Experts of a small language model: 492M tokens.
Below are experts of layer 2 (counted from 0) of a mixture-of-experts language model. Rows are named router (the router's row for the expert), up (a neuron's input weights, with its number) and show model dimensions 64-127. Each number is 128 + 24 x the weight over its row's rms, rounded and kept within 0 to 255. Numbers have three digits each.
Before each expert's rows: "mostly gets" lists some tokens that are sent to it at least half of the time; "comes after" lists some tokens at least twice as common just before its tokens as in all text. This comes from a sample of Wikipedia text that the model never trained on. Tokens count by the router's weight.

# expert 116
mostly gets: "K", "P", "H", "Mar", "Bar", "% "
comes after: ".", ", ", "- ", ". ", "of ", ": "
router:154131143120094097159095107137139157156157125099159162108106134113146114095145152160160128106158133127099123098142138130150111135153163107101094139163094170160126102158152155130110106094124110
up0:122118141111103119130131157133136106151115167147135101141126084133146135139121127089154130165111142172097161176138121135157143128117127103139105089161098104141114119128113123105114135146130128
up1:137098121129138168146154130092200095133103158134127118123082113111123152115156123159156124122130121132170110114133116130140117171117112079097127148154118142146071114105125126114140131127104116
up2:122112120076144186160104141115133074131140102100139139123129158070139101128105116153108161138117116153152121133177122103129144116169094086130123138151134154088157136133120130126129118119134141
up3:172151125124120147135112140134170113114140090164093157132133103140156123124102086157128115109164135126169122123094112139119108166076092148130097153102144129127122155091120125102140123155145086
up4:091099140081105096080107141152142107101142127148163110123066120127139118156161109137147132134111138114136100163131129122178111102118100102082074135150174128132136147114114116096151137098172093
up5:146134132106116125119098108089111103116125119147115173137188156115108086110116128122076120127108084164148143099158160125076104109146108144146155149163154144131098155130113094147136097122160107
up6:134115136110130150138158109163155130153131125098077152161111171148146143150149108139117140109123143129106117177129131133080124123122092136131170150133117117135120106155140127147154144140105098
up7:087118142108136148148107126111147113093133126103144115148122088170132096114129155116144137130127117152122073161099131120126132129119101152101101162126164141149114178144136173128178124154143133
up8:129147142152125137127126127158142110106095140152118117157116141149099146111134087144132119157117138139134131136139128140117110103104117103106128113144117165143118126171089153125154137140112140
up9:127125125080116142136154125163121128127118131130159141098129136197117102138114089113107105116160138105097074154120114123131130154159130077139122131141126113096144165125134092155149124223126129
up10:132159176105146148111149139187123137094123124109112139155135118120112149143145139128140154159145141122118112110080141162153096138103121151163162150166108092170149136127121135101142145113127110
up11:105050159099187130088124135193137118097158136124124173112143128099127124127142139103124126143098131054120097115139164106138160114126133141160124123125135099100161163130140101084172123131099120
up12:143114117119158157104148167156152131166077123105159088150114108131110117121094167111134139163133154104101114141149130147154088095118148116073127134111132091119125152098138075138125158133153133
up13:156146132105162151105111132115127137131114126144119139138130164130157138087132141117108140127138151148104127116125131146088109165104120059133146129166156107090131152103167131138148176143117140
up14:127151126124129172113141113080135165118149153113134113108149122126143117118169154152104147107088145169136105153131107087093137142103085118178127142114110184143154113152153114147137112152128114
up15:160143102118143152104167119158140134144115114154124127142180107108093133118124118154104125159116155142127167137116103177144154158072150152095099130120139137115129136114138171147116134075120074
up16:129159119126121150168117129133190100075138113111112085162086153145135142101115111113149161115107082155117082152114129090104157113162114094138140130120148145082106157170124148144131119117138165
up17:174129080085123143120124152143180094098145118065134066107154122098134107117122108086138130147102105140126112139152144135102105119167081134138156122127139126180121098073161171099085095100127107
up18:116138130162119157073155144161135136171130084119076149131147127142100090173151102124124106154111162165138095143153132127118181085146113132119090129123185131119167169145121115164113159095136121
up19:119111132115166127134146073163138112112096104126110144131074073134128105116132158165111114145100144129112107115091110103110111153106107153125125085101150085159118121129106101135096126117069155
up20:112094120147170132106112151105124120169114141131106133151134151131098143108109119158120136093112105151093142136134107136151146156126087126072089096142126110116173155086131158103154150160168135
up21:146111130156137128098109157112097131066102110062120144095144140148069104116108125153128125116133081116116142135123129146109119126151080139101115084128097092142144162135083162102129128097127172
up22:112120123140132104122144130155102104095096139156128107110140135133099115115112094127095124113169162145106113128102144118125134133125151138125139086132100111130113105100154176136106102130108116
up23:127127132101121109099105151099083123093089129097137076124108132131156098153125135130148156128111139137137102164148174177157099097170096122153158116157084086150183108121131130136156136104126162
up24:120128115093098166120149115133105155109104153149115135122120101088095117110135086108106126149126145117134118126125101131125130155154110146141150108120145076129142117149143110139111147111136110
up25:125108100134116125096098105089120149123100094099173100117130112091107133155110083089140128118100139107116101112141105122097150050142142170110156121144138127113124135102119127132121151152144105
up26:104085105134126157126136130149157146146140156111112153125110118151146121122123123118148120108130177098096128180107099124126154122102107145099088109113157135135109149115135128113123134108161155
up27:088130136127197143109150125153100104120125101132081142126150095132123118125126118079105101137110114151123140195107081082126122097137148126117124131126112132141138155122134092098114144143100100
up28:144156128177177139078172116121172095121164132107128097148109116148108129169136133162164147084138102147101143158150139143118160101103086150119122120144111109122155128096112104140103182130154110
up29:087158135131127116124128143085138100104107114163142070127121164134118149161087133138104093157127140109167124138104136162131175087101106137158090159113177116133124115148149121177133072129126145
up30:137129111172135191140148111145116084136115146142126140139154114129127150121138174141158157121085124138143162137085180148097145106166103128153166144093125142159145146185137086140116155178139137
up31:167119146150148133157104170110144094114127146068129089120160128134134119125144136107166133148170115119117113167112099151046100140129124126132104127105132111118171120126101099087144113143108109
up32:128143085140144118163136167091170135172082150107093137153118125110117074114120161139128110172144157140133099124143091179130125109163160139142128093129082158134120151119133135112126146141121147
up33:151166135135120101142120142133115158131134137099128168135167124150129126127132122127120114109112141091142065147138123120118142117130049122139129133119154152178078149112128127156133151152137138
up34:104126187095131134118106133125092103123113137151068101070113113159131131098120131124103125145112110156123123138081116149117109130095145073137132071128120112143176174097120127152145121134110141
up35:149142125130141104132131112102104109102099107125112178126117147130132098105121100142116179111103150122197137121151166159142140130126135117118101124112132138139077158130132097161148138160125160
up36:129129101111125176135129113133119135130185123129161101119099135134140100135141135138126122114121101119115112134142144112120119119124090117137145122110166126158110135121116139176169122123101137
up37:067085142149128170133114148101135086114112124159132152109106132117118136115127094141113155112159133119087115133127159164112145109144107136186140127133120074104187154119112088164102155125133140
up38:135136111141129131139108092096170088167186149105094111188111170140155142158138131149135157145129153148148124123125109150136108139073110114149120184133143109108162128172152135130134104152131172
up39:176142120116166151064130168145162132117115129159154167136147148152098158158116148125126146113085084170137144146102111123146137148127098131058195132113119112116147172116143157131152126100115111
up40:129171106157150094153133138107107107089127128172085093138081178080122115113096109097140147145158119170136126129121094134092134160135169092137171095133120147155151136139125086125162137100162150
up41:116094103133150118062118128160126120124123128142112165119139130116108140125094114131103172139114158094069138101116165149097125111097101132109129145146136198155124132088121116114159146099127128
up42:142144166133113121128090169135137130116112137123076113153089087095144109120145111077132133121144116172157153173156124173148134148127129100117135142111161149131121136113129110156170118150107132
up43:133127108124138147088133111134097130146159163124129126177153128124130096145097102141128114167106119113122122137138134163088146177120093078129152158111141123138134159089178133137157126139097152
up44:131149152107099149083155136142117179126083115160115153112182124151109128133134116135152124129113163146083135112182154123113130109141092161110144134118125123085116102124123139143144110127116101
up45:145083124175132146103147161124094156150135150102115145129133153081114145158089114146127105124102160135148107166161193117136117123125120132118139093107129139134115136112112087154133120142153128
up46:105103135125147125155147151143163125077101085168145114111138150122118109135112146101128113140125123099133101150133151123125077136123149100121100093134117114119150096104140135154156132140173171
up47:120159109147157126108163098136117157096119116121115111092115160129147082120096135118170167193106121165115142112110119097146115128104109101141178116114136119141163144151150159140145155143129162
up48:127176156176175142151167168126099120160070118145091150131151115113118122127120090141116134127107160105122111136120159144177111153104119118135078137142124111101117163116092096161113138164113158
up49:118097121140178135144183130155126125150103129105129091124111155098038118139113097106143104114141127098104144179085150097104090124144100137100097117114103118135102131107142113137153067163132131
up50:145134134136127111121143187144093094128119132148132123109123175144115137150150086135118131168133105102132100127132119115122101139133134134145164073103096148110134125130127136145107149124185141
up51:084136131133140151115156085144150103156134111141096129097128143109170105108135082112074130136077134105138186143104089161097084142127115138142126158133125151095132128109126087157125115112130110
up52:116104116117122117119102134123136127057083103144084154119160120080129119132113097095145107148087145136142083147130156123117104108084114141113087141136100139120115144157149149113136083131116154
up53:158096103108137133165123138114155124106131106123155115126141098139129090107126124116151144129093126144121152139121158112135121099145112184139123148127115081154097160135154150121141095131113146
up54:138142144142161170149069155148158109137183142176149125111087130080149084139110100122158081153150147095155081162140067166092139110162122076157099117124096112165147146148115104144126101111091142
up55:136096134095149120102112157119128128147144088131129107193138159113154129160119157100130119110106107139130063122113118142106141136095149092133146121150148112130151135124077129122109068095125105
up56:095110097134119131100169158099135106093133116135118138107139133132120136126137095117105117118110165110153132141108108167170124108104098141145140180081127117140115093099145104149147135090115112
up57:095183168092093147101127124142134126112121106195107141145115093106130107113086118130109112146116162116097111160133136112109141114095167137115075105150146147086105140171147136144090153138133120
up58:121130095105107114146120135128110068097147093118095110144136109129097150153143141092127133137161108163119121136092115162118153119144134164138126094137132129146190145110154121145124104137149159
up59:129141107128114141142142105147097126128128159096120109150105106123121105140140161109111144122116127105097116121129145142143129086135138109143198088139086105115121147105109126143135099139140122
up60:144186106104136176126126165139122118110171117109115134127137135154108095078159171102130120170091166114129120159159103134109117154118143097096143098129135116104135136148130086134113117163124139
up61:099108130140122110135155154136122135116169125143108091143125148133118158130151132135090069143140147087133116112101164151110150051123124145111079107146115090119135144138139146117145171155103093
up62:129124104117168162147124127135107101127077126139139093088099109144101151125119120137128093125135058146135102136065109134110095108138110126158147141094097118134139118119096117130128100077093140
up63:150121170112150201099081161187146119156141127148127101160093153139105097119140087122158115150103121125140143111153138135133126148116130113147142157120132111108149150124139109105087154136135128

# expert 76
mostly gets: "201", "199", "200", "202", "198", "197"
comes after: "(", "in ", "In ", ", ", "| ", "- "
router:149119181098121148108136092167149159186171145120108110085093111134164089129120151161161100122149149109094136092111111186132129137111167147155091125107113137148110106097138136104142091155128151
up0:164094121112085142079140154125120112124138143111104133124112126135165110099124123134135071138115114157151168103136126142127155145162117102128108086133089075114155182080133143120127111160138091
up1:094111112152176140143127122136144130096150164117126099116127125151149095085149104122143107104135128140132094137134096128145169150099181132100078124109137089103120142125127167145164139112105117
up2:149131143121125128163087084142136125160163081104128125110120164138114093121163120140100123114124159103088106135145165138129110111112076105141142116110133097103125127130169115169127069087134152
up3:136113109090103170140170132107151133124146136149134120097082082143114126123114164155111102117133162130133136110110053130094117134113128163115098142129128112110125118118096087108133147115096110
up4:119115162102110131140105172123122106118088105150120148120117134163082131139132177110100118126128200141156119136130093174114155129168134130115107096107161100150077114111111143094161133128107176
up5:116131108083116092135132113121134116079082125125110099138112133132130135136165169119087136150106130107099157107120165148124117127155084124144147104118154105121123122117101129159149096111132122
up6:123109092172143110151129121127087121139137122170089118140137159171123113093101129160082118142148147125087160121128170143107122170111133124059143190111145136139095118160112121129114161124136116
up7:132129093132131087140119141125168102115101102104136058153117095130127112139144131142113105139094094145119153160090103116127090127093127119145107111158131156140119159105125137112138097115153108
up8:162105105143114115100148101149092149113084196121160084112112116149159178097144102150112137151102161119135146062110085145130105108077108123170129140114098149136099118113139137129161140160120128
up9:131138167119140133119143142140163164134126172095164105178086102154131079143181108121123108136120113115114082155147127149128163137134148138073113107108119119159134074143098129131100128171105136
up10:109135141092165147109148124085147127095123147113114142132122145172118132106118153139138139112161109080128124109173109175147090146118144108154135117140164133172118140150105112118131118150183146
up11:121133169129161125098121137135166162108115106096112151060114125149117133136122119105122165124106117099098123121110091135127152102130143122162096136125119097058162111108165127109164133093122164
up12:126128112069149133165118134153157118097089128134127131153145127146107113128145157120077159138142094117159100108119074110070137156089095130151085149127128091113096114157116103120108130120081146
up13:151132070136143113100135096103110107091138154174125133145135092150153166119135146129156117105164140134145148141133150160103129128115147103140112117114123142096123110146124165100124155132122111
up14:143121105135104105123106124159119138120111132127129144123124124127109168127163124139126136169126108079148160120135141133086122158119091103188112115140146184121162078135102133060165135122133180
up15:197175122160144115153104126141083136119152152116141116186145094121141099167178120127117143156105102132128156166146130126066132131105088158072146126143118116103106087143145152176131141129143130
up16:147193103120152109145135144134103095163133087116111161136170137124194061119123131125127123098106092096121137124132116118150158097114132139149154124123157125096132116110103159159106137139166142
up17:138177101136151102131143180143113118118153124119122139117108093110117140141119146136104098089088133102094149124116093175141134097133105167170132165145061162124172109105110091085103142108176174
up18:106156080100082145116147139177172130112181103153120127167070129122128134116143132134158151082116114186126103129142127113094130116128119147165097109106149112119184143149141142130161163101134109
up19:195130132145092160154127129124188129138131127138101104128151120097108104158108133103085108138092148141120103097180127151130162153121096142142131159132087126143150153106117123147107096151106190
up20:103123081147133142141146145136144154111092134151152102131146111163111102092102115128119120141088137122124108088117100129158169135142106123129123144093107168134165179109092140062151126132102108
up21:153122157163116139121120157090127123126112067086128100116113119102172129151085143138109121143130119135123133110136167103133136148145110159124145093102129134113162120131147125130092134139134097
up22:172171157095092127115119122139138151132130111083135129091128148145141113069087152105157115149137087178158094160054145101119090125122122130107143124169117098115109139140116108104097128102099137
up23:153135138117125142140122090090090170129111133098118126094101118126112136149133164133135144145092134135154135199129142071132097107164110119139092130092141130137185101124104132106130144144136126
up24:156143124085101152118203126150113113117144125091151125101151096160175151119148114134115130124117106097159130119129128075136121095109115127099135117138135095115139142125135094111132132113120151
up25:149100157147107072157144166096116124166112099137107101153167106085075091145077129171153114125142128121150109136136086145130144122111107146140148179151145141124176103105123090161128087120110097
up26:148061117151106116122147100162140136120154081125099110109123125165101134134114094148112144120141155170110090135155107158136144115131094109159119126099113130195115152105150126135129091113144134
up27:158154111110117107147150148127125108132179120123085147131102133136148140140154113112144081075134140152167126134144125068152102116091124168124112122156107111130108130142164094152111139104142116
up28:100113146108122090062126123100114128167100120117085127137117139100112109133147157139119137120095160139106094167103159110094129128113095128097105131094148118117149097075100113077117198156117145
up29:106178111143147127110111097140107121166114156122112109122125131124121130156107088130115179164144111148135140106097085169141156132126106167163154134073119173144111169086138112130133102203142113
up30:116133118161150120136135061111154127149120147129138158097152132134144142175173150167127145101128144143134121124133148154118134159134131134155139136092173153148127117195106119109093112122135144
up31:113147148125156181171166167125126102164126168162113140142126154155087087120139095138106128128118141151132112149147118132089114117115078163160109148095143153117093089142103142094152134134148147
up32:088189126125162120165103159142155128111149133137149093112139113114123093108145162138141158134124126134118130102112126094131200112121113148124096129151096136108139147128127170097132123115124121
up33:098122132138139131170136136091154140102164128149105108096134126098129140107147192096100096124138170112147150151179138132147131173109113148162138098145127150130152174151136107131112137122138137
up34:120163138141108081112166141121101141091104141135110148083125136122112143115121161138094116127118125122127163160129142147119128129128151111083125105116105140099118154107122153167136105161126173
up35:169149079164193106121134110104145082201147119117095141138134147114167131089153100140139153087113121144167111133138107161136104157101158167135079140094120119100146147082135141156137119158146102
up36:098147101110109148116169144141165156114123126130108141097151141095143153137141152120137165085105161118147144132102121124120099157099089172183107121116146122109145075118096156121155111145135124
up37:111132096110173134100133151135127110126154109124089205083102141139158126117127103155146148128175108125105121150106170061121151120132151080132132124143148116118112123118118096106124159100168148
up38:138140144146112166155112110130148135163146135151144138182111114147110125156181143094157122130128115124080112131133137159133100090090087135163140147131107135103155132116117164091116084160141133
up39:168172132130137122098127122169103134150133139163109133142165102135118124120098134086097132130092110153090149096098098137147131144135110161073144159143145135103138105150112120079178142164156135
up40:158121157151166102146122103091071102107071142161110109113133126093154121157118088116127147110126104116100138126131142124138114152145149106137132168122079125133139121148170113140134105128091136
up41:124161119117127121141121143158120139089093152087153109148137132144155125117143157146116138136103089123172111116128150126095138143103110135156120158150136123152123157151133150143136116129113100
up42:120151098089101089089135129124134132151126138122061135144119113118179132149088127085141141129105098149112121136093133104152105075143076109129135104110130145119157140094101136178154099160111139
up43:122131111157157111103111131140101096163089097113133141114146120140132160127083076153145162111131114130105148129111133075146099144160116163167112143120161143172150124150125100061141149128126116
up44:140173160092129153114103136155160133122172144152146164126109159111085117158119112122088109152143154136091088114127117152155139127157112152079149134122084129134107093152151138130174126166162080
up45:103158104143136102131107094159111161115117138150153062110107139155155094107081119131117120115118139075137120128153129107110141118118121147126174145138098131185108112149116103112126099147126138
up46:124114147146125119127132142130153097075084087094113107116097122135129143109169154127144142148158098131112180158108102116105158138155175126110061095147113106098143101121149134109158111137118109
up47:126117105130076138130137096108146110165161133117114106152096152127104077108138102133151127125106121142148117086109114108127105151060083120155111138143139138150107090097139097135117149154114099
up48:113160164129149185105132154148079156142160121089122101112115108140171089150147142120111068147104132131121121155124167158131144118127099189119132079085115113098126148155144083149130122126115107
up49:122129137107160145115146142076153153171098103142125103099142122129109149131140137125114122114142100127135103168096130124184129103116117108166136109119107108154125160127128109154179159139125112
up50:131100084124161160133153121147165152118057114125149089139104128146133153147142126112115129133126125134098120114146119142179166152151157087132168148144152122106150170124135134116155090118158143
up51:138169120118141125145094143091097160109147106111119145110153110146163146103117131109105158100137134134100120130119137133145182127089104157061154150155140154104127114123101111114146163108145154
up52:106108102138116101148135154173110112159110091130121160153089142118123105149157106137145129121107153177144098140178154118121109124128131133112079106132101092152133095135144097126139124137140127
up53:129151139091104140118163139140153178063144146135103124109130112161131120131183192102154131142174157138145090130105109147113109134121131171120112143168082113137163169141154154114173123114127103
up54:141139164143124124127135114091153125123144090165137114158085113132098108133093134162169110118148124149126138096098113159125124174107119130167135110084108092166131136129117122141113109137107105
up55:133096125112104100121158142085102121097130100106122154096132151144156108097117072133110106122120156091140123114115111148131186092108132119109135129123114086135122162102126108101136134128056106
up56:121141138155122107142135173117114158118163154136136112170175149172149161116149123141120162129124076140143108152118171090093146127135150097124160130113148105089143130160101115132199111122133110
up57:120115152131164126107133096129118115131084081131141152139166119108145125149093134136150141192139152119165134131135142124178129131160130151098109112151132086101097136161156158162118144134086142
up58:126140152100116145137093141122150122135096171120103094125151107088135089124108166126115112161169099095132132137151120128130157140113110151105122075158129126098119134159121152152123141131150137
up59:145174141139159126117146161106129106149129120115171103112144112092164105129160161130067122131105100112135100149100097099091174133105151175143143141145100131165160149134093113121121148109115112
up60:111174094129200142133107119112128103130124139122113161131085125089112087163154159110108126115110108143083100179169129116124119154099126125098103119147115128136131108143144124165133124157125091
up61:121119127132120133135151160106130094081146114111152095079093147105088104128164165144125115120132137133117110138131144112133108119157158135119060126117085082137119132062154147174150107127126119
up62:143135135146106100120102085138161142107162131111141093154138058144124080133147123109120106097143116135138139130140125156130117162136103116122105102125142105120194116125100075091119085132185124
up63:086149102118165144156092111168082143131107158145147146138144138140110126102168124192141108108139146190145136125120129134136090089110160098106137141119109110104076139137107114135080096122186137

# expert 48
mostly gets: "201", "200", "202", "197", "194", "199"
comes after: ", ", "June ", "July ", "September ", "March ", "August "
router:152128170127110095118126081161133145166169133113113108103105121120136111138151162159139106115142142112086159105099121168145137139138161149124081111145109144089122100107123154120166111138123133
up0:142076150139103164098159150136123097125123108132096105129142148149118130161163157127117085143119181131100136137160121195128140142149127137144098110158132072124144089090129130159134066121120120
up1:116083085119182152137142111149137148139120190134156128113109155126126121138152116146159101143190095109094133117109121110099122138110124145119121130138116113066112167159134135163148124131120111
up2:100166120119146149171115115139179142171150097126132108107085158156125116102161120132110090095111104138138110120181130132115101138091111139157126104114134115131100113108159142170105121148155148
up3:139153108102111148129182118105120103114163139160135153099106118142168114086085121147117113082162133121140170082097081096101147153089124151160110157109111141116129103101132072079132155152117151
up4:119128140141112140091083150126127097140101085116114147162131141116104136134172133093137163093131142104175102145130117167113123106135130158103095141179170139123092144129125134110181112091124132
up5:150126138141119088141147104091157145124124125115135133126108098105130139122143171130063133132079108136105132105123139094133106118129102153131140149102125099101109118126110149143194147140137122
up6:145147128113140140135113090115128123113153137101155138164109168118122107116099108089109135196172137140105144167099184181128144139140097120107153139138122152119092128130123132170123162134129120
up7:141099089156122104130130154122140152061115127159105114130117118150120127133150137156148081107127111158151107135093128134108104133107121110181089135084123162140125141168118139093170128069136123
up8:159138108161160086123146122129138136107067148126141066103109140139135178108116128147149103145120170095134126101138105175103135111081117155178133129154152205135135148180146152087120120152159156
up9:122098102133129140115124110161163170119126137107189142177122154156129113149151115152149109146134116149091100127156124126126104159124102171111169115092108101099123063093136130169097118164094179
up10:123139186106163141165138116105096139078092154105110144111130129115149116100120146124126147117104075089137115109137122154158130135119140114168123128183138110167132121163110104087146158118118162
up11:099115157124146102097122124136173133098138121114123190112127131158081164128138129147093124161175131122098137150105121145093135090145144131153122114126153110098156102150160123069110089116157155
up12:147171120088107152167175142142145132140109123088094126167142154065100106136160182121077141163158129111170088138098088123112112140126146150114090097134150074090132084127130112146105112112124138
up13:188160143135160114118133118109109131151081137105116092119171109120131179119158139122164117147169092103129114140115130153160155131130148126130118121102156108120119155172154128125126123121116098
up14:133121111139113153115126152097111145117148119124131146136149134098200155117143176138117147148134118110117144141134184096112123134089111105131120118171115171105152116095131131099170116153139143
up15:154164101137133119104143104134116145115161151123137127177155139129162169128151137166109146113102173157130173191130099136110151114077100128103127133132083144112131101134139141189127120133122073
up16:116161150083128144118120117116122145135125113105118135162168118130184099128109130101131115099126152063149140131121151140090152157104072146146124119156155115111125105140112163109113157091127125
up17:131118162122146112138122112137122111105134149074149114093134104121121157168114148129100090062121147126121112160141128194136108137151124149171153137136147172148110105128097104112111106106144148
up18:131169069142082132131148130129142137079164077148160137164095126124098090123154111095189164110094113137137074158148107116112141120119116123192100120092142096091156146131113151081109130106142098
up19:168122137147164143156133112129165132158127168117083130086149087144137111151119137103114133086134105116152088103153105137100123130086170136160147125122133126144162123140085131161124094134160160
up20:128138119171149135109171085170133093143126137151153130151156136122095103151145133124118165139111125108109086131117144137125141089152109114119085132106104151132130144102130147080161110190111133
up21:173137132119108118096142163084099135098127111091152080094143141148169152117113116107126146167147078116130149133133139092139121149151103139099123141129121129084138143133121100124158138132116105
up22:137133122140100159045135165122146147122104106128123102112153134125119115111087102127122097119132115144118115117098164101081119176145165192107159098153129095078096142116121128159104138139151158
up23:147100130109096142169106152085118128090143118110130125108119134105124130129124159154080128108112158162121104108138177113097112145102139135136104132127147116111150128120117154124150189090100115
up24:140102091123139097108144117125150090149140146093136169134105081125175161132155132116065107097111120117152135104138133154121116127116148178138117136118155118155108097112135127123146116136132079
up25:119108143131121109143141166122144078088122131119137144125120131155086148134125121133144127161127142127132089129133114097123154158129106171077155148091111168108148153114132140118163166112108154
up26:101115104131117097141193121080094126131132075147157117154148142133151120126102126154139135143158153104082084149093142145123108095118092092141142142091134146160070149104093112140144122134089122
up27:159139144099159104145104137205076113186156123115113116120123117179064125094093128088144102106122123106166133154112089126120092094144089143121088140153096132138156127116095138107093115122091121
up28:134121126125112105058144097114114140119143153136133085150100123167151145130117164149120109119065172132124178134078142122131123137129124108112138111110143094149129122060104152111145181156147127
up29:114156188129166168127149130108102108133142161127098091125095137126128084102173118152085136177165138132153105128129143165128163141139134129104164124092132136106127189123109154159168110154104088
up30:155145147175144159173144151104142152144155135145111163144114103145124117172129179077138142150116082139091093118117145117129142135155121136155113133074069132161160110156158081119132168154111131
up31:163119118144113144164122154167159107138124147161133109092151188148150121111129122151111189147157170088136132138167134108110098143117121169164107138122141099109130094161123154146129139143090161
up32:116129104169182144184115173131163132149117148146089105154084113146100143132110131137144101143160128151127095116160107157145138121138123106112110125143134143132125155111131153089122135126146124
up33:117130104100160045148127133099143156166139120160099123112141104120098131138121101147094108118121159148161144141151106146142132138152125107162107123119164133163145071117125138140104123148168148
up34:127166199151150098118117137119102165105131112136117135101143146114102118133164149090086129129114132135110152168083157133103079142113190099132139112102118107107143099079130109155132130100131143
up35:139142110170155114129128125141111106162131136130104106108122147085138102113112101095100101083059135110116088146143111166099124101129131117122110088080125114108152179167133111136124137104106114
up36:136131100094147163120111183144167128128139126116169124130105159150161115138151106121113115115133145138079162164098179155116125166116090127184147126130143115135111091145102140135123048072105105
up37:105149117156132178149120116123128144101119125168110159111153140148117126123125109136136152131154155155087080173137160162161149111139139099106166100127125128086142124108156124149140138081152093
up38:150091151124128139143122088103164119125130142143133121152113152153142123134149166122170127109147103147134118127122141156122160136134096104158144124126097124070105151145125182125149108134135118
up39:124159109106139069107126113167136107136081119109103109103154100147104166104127123126073135124135078144119097093054111148140130117118129142101164139126161155115179108110135108143131123124103147
up40:148113152147133129149130117101100131079087149127080160112149095102132134138095162103126136141149137115153148070158115121118105166113158131123098162150132150132155118159159117126138127075111104
up41:116122102097133126169125155166134087136150118129073127171093095150146144122136128156122113150108124132157112090109162161139124090107103117103126172133122151152131116125131118115118118127077062
up42:147137155116133066080139128115108138137113122134107115152070093081144129140143094129137141097113106129085131190122091113174093075083099147117107114140145141117136127071134113154170101165165148
up43:118157140127108120141130181093088130156118107152142140121159123106122149121133111150122128110132121159135118156100158080147117150148091153171110162105104095155132159174169100137147128153116119
up44:120140135094086160136161103160108119132172126116130164112097162098095124119113100129142130162130116113104101146176178093103079113124116143092151139133139142115138123132126107169135169142103109
up45:103125183121086187146123133158075151132148142115134139116122145134154139128110112098139107145076098119156125138129143131136110117134157166115164104126130126127083111147140079135118083143085144
up46:110125135128146105139133120178186123104105106116109130127162164138148132163179140095105122146166116133118129133166105147115152145142214110125066103113146107099148129139173118119124147111121160
up47:154141091140084118128154142140160138145117148119153118143135151136145120123142090138143133149110155162172135128104149110093136136093077127151141107176119117199095103083151102114152105150098094
up48:129135178118135125111131103184119148142154141140101115085099120172137107141124119137094078142142145135141095149129112181150122107112092151149157123126115146156129131150091103142141129100118141
up49:107135086175194122166160108118156116172109114097117119138149137113085115146118180116130110063115102137126107179097159133153135132144110118132081066111092153143129136113121149149184123146150144
up50:093131120170128099125139139134141161121126132174127112157137112109105127101150124114149077115110132136111080114149136100133128070104162097159128151132161138076142126131129142075146100170145129
up51:119187140144128114130114147105094128096137131117129110098114103150162146142123101136100133146102100157084154099110070112115161099143096128120110131111115080106104116092156097086146111086137165
up52:089134068156135092160110126141091107157081087137148152154118116105159098141154121114093095142113106140123097139083120151097141121161097092118140118114116141138109099121128149130121110129114160
up53:173113152123123146120168142132134120101138140121145130139116129164120115054160154164147088124127126159114138124122127142110084119107099166153121139125063112153108163100143156154093123099111134
up54:143119104142140158157109115098149133141154127162123144122083118087096122118117138130157110126101112124140165156119110125094085137149137139126092118111130103151121123122119167134133125079169161
up55:141128117103108138088140120121141137117130129163105142143092114118140117111110078126114103084167128135114085159155129129108130131073130110127105141162124150146141146097088149099170082127123056
up56:110138132127155108141142135141105112084113115132121135153089114124147145162114162181107146127125103109152177121111134145133116079108108099173102086129132139076133150124154088112133131092154129
up57:121148143144104135130124128126096127128139105090118115178158164123175093117109121135105167159126138107178090140096074110132121130127111131140101116152115102135132130162097159116097122123126108
up58:103167117134131116111115127110132164118138130149107095107175113143103120096143182118111162172119075089135115140150146110109146150148094191235087127093081109120149137159139131143120182141126130
up59:157156108133107094164124157077143141134120109125139113096112139112140140082143145106122084110117145152128130124104102135115147140128140162159101142079109133136152167130111121132137112105158137
up60:113137134110147118157106141119081105094098088152074166126134147118143099149209122128106091096133123151131123162134122149134134150105116122077139130123130167093113154125127147147107126125099118
up61:108074123118116136158118146163138119078147121125124089093102163135117144153156161136101124178129109164157125133118127121124135114130122134119123087081121110146136146130168108087132065146101095
up62:074104121127112154143150166163144121102127105122115105144104089156140101133161164127153129141147132139116124148098129133115107189155125129129090150147121098111148152095134164112071146154127178
up63:115140119089146171146107116140137137101128176139138110118111111196126082117141091157132067097137170156136118141160102198135126097134146088130107134111127126076104142157096119097160148125130135